{
  "hidden_size": 256,
  "d_expert": 96,
  "hidden_act": "polyrelu",
  "router_score": "softmax",
  "balance_bias": false,
  "norm": "rmsnorm",
  "norm_eps": 1e-06,
  "max_steps": 7959
}
Below are experts of layer 4 (counted from 0) of a mixture-of-experts language model. Rows are named router (the router's row for the expert), up (a neuron's input weights, with its number), down (a neuron's output weights, with its number) and show model dimensions 0-255. Each number is 128 + 24 x the weight over its row's rms, rounded and kept within 0 to 255. Numbers have three digits each.
After each expert's rows: a language model's description of what the expert responds to; "gets" lists some tokens that make up at least twice as much of what it gets as of all text. This comes from a sample of Wikipedia text that the model never trained on. Tokens count by the router's weight.

# expert 4
router:096120132152099137135173093125133085083129139129110086128115100111163128116088141115163112091165107111147092140106114134124079118168111114126151085169119151135139112121132164125093109153101114112124127135138110094133118099140159156100134143134101161119115127108149118144095143084107098110109127141173166146135148159098111138090093130138148159160189181092108136136164147076165167150124112133121117117127129140151163095103167143157161124138142133156160096153137131125138092099157143146132134169159124120157149084156160134149107096143126128162105170136161130127133169175119117129141160148096130125149121074169138109117176143163136142144132105131118111123122135092124109094123142103152089151154107161141103075130161147110130119127157124088152155121142138135134118136097136
up5:176121151145119085165109108130157106106136145146107104093123108115117111115102150135140141109091117115116128155119098155115173153173136144133118162128121125129104152167097133105117111130133108167118146152107167125143119114097179145119149152106128102141163113144078120083158108092155111138157153153117079126149147149146102133138107157164080081111146133125140072128153138137129126148117105148141165114119095105135103108120109146143134144144133140165119154104169141128140097124109143108116148095135168135124134133124138135138099158076147168113135145146102113106086141108179095078085117161144070089079130149117141145094140119140131067126112159151153157123146160101129126064147133154149128146107102097143125101156133117095118120138086120155131144116131170148143085112139140
down5:131165159141114102113139127161127154132139130102159143124173124158127149149123120148087101123148158121120141154143144137120119109107157150144132126109173129190112106146165103130146117135106175146110088065073149105114174099101164125130110171146071088146106127112133167134082141136117110123059106098119131124120132147127132148155094123086151113097127152111104121153128131119142125106155100123160176127107132146147160153098099163129137125089119152135145155148130125115103136130149146124118157131131167112143142136093126118150137093143130128128174131127148110153160120160126150129183133164121106111138091151124125091183121099105112150127151139113151095113135157143142093095182210113130150145100146114131116084142169157121126141141126153169112139149112151142131105158124128
Capital-letter word starts
gets: "S", "M", "D", "R", "T", "B"

# expert 9
router:113136130154113148106140140137120170138095127117143096137127127138112181136179071129101135129147097120102150101128146067107099098153155122132120099124076117132161155083115139114131186140129127144126154130084146176142135151143126152135095118134128163106121086132122113109122146131123103131157153110101124153148145130100131116129114131138122150137098115160127152135091156093179152106115133144147090106182163141164127081099141131156145094117162145119113101163148140102128115135127168186131112122114156145144143176112093169128117122135125087165084103105115120123125120162109131154104149105144114183138147148099133137143139093154167154088100144149131136154108100158159109138104101104148125105120124154156091134103186120107103137121103161120129097129140104190120132095122107
up0:160074130124134114157155132078157152115120146086142158162128108102136106121109182093100141140157131148138129153151114139131137129107082124093173169148113169113160120181151135099152092079145086126088104112116135124100110147157113085134125161131192147146131085142167112096135113149130151131098134110102103150144149146127135108114121181112095132123094132118126105124118099144153144183084083129118100153121154150080113120115113074147073150152113122113111128155127140119148103174110129116169092139117145132140141129109142131125136124103117096139173153120128074172127136111138123131143092200141115134104127105148132130108144144160145107157145147108136147121106141118148156128147101110118118135120158116107131149131126107119126164129164133100167125133118138116160174126148095
down0:153146135100126156134135170132157145131101144092143117165109111101174117161136159127095135145161107180122144144142174126081121158113077144148135109137160162111110136146096135114151120075119117149157062142103140146077126096161147126140082139074121134158143095143141121152183155141152123117145104127123099110107131154111142119123115137144143101116104097143175109112093120155137183156147110162102100110137131108149121086171090121168128172139155123102113089102125143075145146148107130144084129141069131121169120129086130145110076128146140133154141121118138139117129159123096153169114115138135126106101088136119110135132107129158150096120132157128129148112121198114153125148095125099151137110161144133121113121104140100168119111127156112106146146141136155134138110139136144
Capitalized name openers
gets: " D", " C", " A", " S", " E", " F"

# expert 61
router:160113116103123168091129136128081094110157103143138160117106124125120150117114105118118116089148144135158132146160127123120132144157142109127153153175131105097105152112106129139138096152090159106164109143140151110124094161161142135130135140098124093139113113151161151129107127075156155138188105122107097105156155176111128112112092160143134150138141133122109140145177150121159141175166134170137126131144112135096121124158123106084139173113083151109095120113131164126167137110117093118128139158135113139170114130077176108157129103145137142147162146159117105133103103181087155152156157156114126089142134130133152140099141150122121167127127100113117154126115156116112109133138169106115131126173146111173089103139114133142149168106165130113098048094141157094120160135129136
up0:114127106113157138186137141088128139162168136126126113131084166105114120172122120143144123154083138093132144131141142080140120135103100184155154113081121123117132144138102125146192105127204125127105129113132175146118137104170134129167099134192111118129136116119133125110132140127104161113176111122122170148140099164107158110120130145115124127147112156140133105103126162093140108166127150117092113133115109146116154104130134124107104173085127127160091143115125103106144153133138116135076139159127122113086127160115115103144126146070109163157143080149123089159098130171153156146141136111117120145126148117162138149114157161141127120120073145113164120124151127111139129130090088143106113126094135119111186168153162141103145136184140123107123110114138141095129123100123102
down0:098088120112110123139141122134121124124107183143083152154146123142088130123121129114151115112131132130162104117134074141123087133137124082134123163103114126120170146136142134137154095091108147152131091123111117117132120134106162170109156103139083131117104120088115139145126154158120160108085149125097144163117139140115118106158126154128124152137134109094148166110101101114137112158113068086136121169164121141107085111125110142115096094125123141131138148126184137098075142126134121106191148091169133137124161110177115136128148135119090100093108160142067081097130143129115113087076150179097127113111122112102080108141164134136115151140162093135142140107093128114162089137137136140131124102109112132091122137135136146156114158132145161139179139160116085113144163155151118
Single-letter word endings
gets: "s", "m", "t", "c", "h", "f"

# expert 52
router:154123147105124164081148146150119145110124137121161132082052137109113124159128139134152075124125135098133153103100143153103161120161153085155099090148149150126164150093114137140126113152118146138084124162145143118136148125106118096142121104134145107144078139139134126133120119117109104096119087143136128186099096156103153116138128112160094134135149125106121152127097141134129129130114159102160154172109117146124170156129098152103150156161159136121112106147158168132140157119167127152171125136115118078117135114146178091106080112107088155108101146139137090093147159141140108105154162160139120119111171125110126071113132135110110160143136122110114122120178129121126108126115120128161081093153121144120112128130128154100149125126149148135138143097187158177173174155151144
up0:156142128140156122148107144126141087122128141140142103123116140102139101136162114108119137144134149158139135140138125109143158153106118126153137163136145086072111149148104162135099139163107149086081110113126145159141138121081097142147109112156169125101141118120101125136106140135143123115088137118161188129112108121147128105173101155072102146118108131125144145160116124112137129155107099144127077122129152096096145086147127104109150155101142103156136172137118077123127102100085108132145146129163116089129186129125123099145130153117120130117139183129145114164112162178117151148097155132130123157139144154167148151123084110147147118117124117112097112113157138159102122134147087106084109112053115165148160109094176130143177107138162134115145117070100117075124118132133114
down0:135121098127123175094147148119070152134165109132094140122109138123139118124141133124125103107131141087129170128157141148101155152145122171098147137125126159140108068112114158136148135140104129105139149144151145137115111119130138137094130125160126131133127128113142147110103144117097108129155102105142079130141150139127170124048135149117099125111146136147167126131179109106174159146089091134157119170113140127105122153135115121134084136120149084153117099181129118091134122172149148120113151167140143122139167166123169108094147129118122151127133125112206150134110101125081119112123088100106052096082131134150147117106115098141125132144113110096121124118157132139110109175107140113142118085125089150101133124129122125092122208100128147139105143145092134132114121178141122
Articles and The
gets: " the", " The", "The", "N", " A", "O"

# expert 36
router:113129113122121154128134150088140118121157126137136155169138099110137145105167111123087124114184136139137127116135176109180120120120123130105150157103113106160139162121143127104131129139097178081112081090092121139123118133134158182133117112142100150142150159100149145122147107096092123145094170122138120145150096128116115120131153125099118085171096100143148105158155164083132145129125109110144126121160156177112156149142143128114105167086170135112149116103153104083132120119138096143102136126136110157137152147123155165126154107109132096096094165105124159141124128161119117176133124157148108134143141126145158148120115093143121175072155125154129128158136170097145103126120139072153125149113142087157089108126147079127118144123146147160153084110167119098069143125118096
up0:170083098121127163088085157121089154176137096134115141121111171150086088111141077135134108103127177131118141107124130143115136142151088105101115137159115193156140124120107102124137158183159131111155114089104128153099149093097083143116103131173119150096126133150150108134128105113159100126144145163187102059100094128082114147147108110131178095132131121125106143134119142146110110126134087114133137155128086133143117144120121145137132103095102104146116108104129109076148113109147166135105138175131100139157110107126148120117156109099120155128137141105138116115146146105131158170139097127139138078130138125148087096103129128140126128112151182164103150144150110128134122117107140122161109123147162148139101171117137141126105126135145153099143129085115153121096084145154140
down0:165108131132143173113164138125106159127184157150142120107107140127114104152092096109118080115116151086140133123159148126153152160120104139113089139123121118160143086169138105130148133129155142115144095116142124141088138131112146093123099157085122144086130135103112116129102133111065140144161157116102118121145106114117118170100144148168147086147128112164171112144185146118095106134080114149101168165116100119110117160124085136073147146132083115181123122117153085114148115114136161115128106168144067127172083134147106129147121120142095130134126128132115098137083145135117152171149085099155126116107165121176128085127131103160139127103099129131096127132137157125138116151114121145128134134121120156115104141104100097101097142095167109110158089139115124101145142156135147
Word-initial letter pieces
gets: " \"", " c", " f", " b", " p", " s"

# expert 22
router:129116132132086100144103180171097105113134162167159150094115100120128096131107172120148081156140114126153133121086128169118164095154118096162101116139152129142165130117095139158173111160130124131098079157166110123163137099140143108101156063086099105151115170132159175170148101134111128149112136129134147170136111129106162149099131132128123142114167131085128164124129142133114134128133169084139136149123123143152151138108088132134098152152115102157163094131122141155156139106138119137154122152114107112168094086143151099081085094114110155142158150107137109101136156116083079099164153126103157105118135122126158122113153155109129130126151121114099090103137139120103122154120153095126110119141126182123118120160124142094158154141157137098138158125138155135116156136122147
up2:128112129138153108107108124112144131125140097100151106150092139091091082117132075140114179158159100123105108124135139115099167116116124112132166153121134111142099158120140136124145074153119122096111128112134161113193105093160141104151124126126190134119104141174127140109185162118125119109157132140152114100097118128085100152128134091098125137088166181093123090152132112096095083115103126115140148131136139104110123109111136158117100137128152120165115114099144100167131119117072135116098145156094122124143096123170096134114122149139167100176139114141128146156128134133136164138121144177103081103184124114163121119135152130131165130151117158124136100104153108133138151144129144145135117150150100126120163158171093074137093137075163143136136135115127117147116142144143163
down2:162041117138099177166104130115103086115172103098143088126093159136144178150121132128094133088112124112134140135165126107116117151150094119053088122145159106112126140118093135092110107131109123122128114126155148142132095105080110126126127148132109132094142108137139111110157132103119151130125105112120155103142108139107143108107112141157148142138127119132125105138133156093119162141151133091130178167126141141132118159123161175100151151146156103110106141142126111154099107145097124122099116098165132175141138123132165133161122117173134088148112093152105129151120119148109152141154083107104119155112128142138068115094140105148112147158149097161124131106103148095104084130103133124153112166133128129123156150142103129110166100108125088094127137119119097140108098155195167
Of and table pipes
gets: " of", " |", " that", ",", ".", "8"

# expert 46
router:149108141099113122079116136122103138092110151130157157105125087131124112137138125156186074128143156132133117086121134143118166070142138116137155094133129093147152122133116105117175087152137149146093106135153113119151141150102146103104134161102111111136076161174161136114098125091096127143104104131174160092114124125117138164091102151108116155166143130118113190113163098097139126156156162142157106119123111154142132171114142099140115128163137096160139109154133183156129132146152149116169126118123091112145134108105144142108098123129105148137132107072122085126147162141129092078131139155146137140115130129108146160168128130122156132144164119133116149142105153126114097158076150088146084131131141161153119102143104154107117146142105155093153142106108138182143139144137167
up6:106130159101111112137134097143165166125122097095114181139113098147111101134158169074128128166072127080129138094127154093147105143081140177148148113122158085104121127113089121144095136165127145161159144143149146144135124131145166171169143121138162121126121140136111142074125129128119100105146149105075138101108133127153101115101163150107099112158113141136109110121091161149140106175192116152126125048152143164133138101161155125138146103111141134133146098141121126138132169156142096082137135108124160122112157161141149166129133099144201100165100143093159109129169174139176124121134131081107140120139117122099159127108139109131094142105147168124126114131125133121131145122126147110134123135115086135116131127145144110121124111148141138156134126129132136135104109120161121
down6:105092113091155134167161152112119142115147107170131142117153153112105114138154126168089151137168138154131134164161135097086179158146106160176138156145142134090132139123161124115154118083136084140111107157141165098139085122150132157096150135102172108146136105125170107110094130094119115164130114127120111128093102072144121132121109148103097155086152105162118120082123102096163149151119106158112112142102161135120091136134130116098125147133108192134142133128120121136105122067144133188126116109110155138087106128127134134127110116123102101095166096123130139136090086136145137066096099149136130120138149117100104125136103087125142128116151134104112090116117158103141142130140157139148128163123112111155125130177124132149131111092149150134135114144064168116125154147131101
Prepositions and for-pieces
gets: " of", " ", " to", " for", " (", " \""

# expert 48
router:130098139121119098122142164161102114124135149143160112100118115103126073155113155113147117119158098140150123102088125163113127109155114084166100103141151129129173116118107125174161106140124135165101091182166112119154151112111143109101118099089097117171102143136165157145120103125112116168103112142132163164132117133122161145108099115172136152109166144092127141109117135130104136123123161087139147121117118148147161154109086121138125156144109113160161097128130163154159158104158105135160097131096102087160094087132150112102096104109076149146153156083132131090126161107112091104174126138115153102097132117148155119123146151109148135126160122108111118107142161101107102135107154112142099124114130172133085092152150151086145154159134147139155145109146164147150161133137156
up0:119119123128113123181122137136133126108185127152130151133142102105122186148135092098102129129120089107158130140150152114154176083120112140085143123086172156141148162091136139133172121110083167128132159069153109115105119121130132132155128098124121129073115110129150123130111131142141146128118126139147092085138152136130110145128128088113146161120129139122127135103121123114127111136136126129068165128126150166130159098100130082159140137150123106094074169095178139158147155157104145134136147118137151129116118127137141157139108157145137121150136109113105102215111123103108083097144102106131151100147122125128124162143112139175087133156147127097109142119133138122144124087101112109137113146120128091135119140177123120127133152058171113135123108096155197132147135150115169
down0:153135159146158139166149159143162117146120171158128079127134120177181111129129150085097117109151111153099119136138104132111121090122088115114098166137120115136143158128153148103114053155120170144084119108109139123154143107189102133144167137123140083113151112046143144111136137128123189173142107160097093124130141160127109130127163114102150130098141136123088103161130111148105086159110126080128140141161081120130090172159141127143101122134124140150125101129115095139113084140144134126086130115134126166113111092149120085097105135144133124106126101133138111140104121128101161153119133142120125136130124106138124128151101126146123112185150142115152135140156123124121140137171116172147144136137143130151134131125173131116159107169117114134134173168107085132141097162097106
Commas and mixed pieces
gets: ",", " to", " in", " that", ":", " he"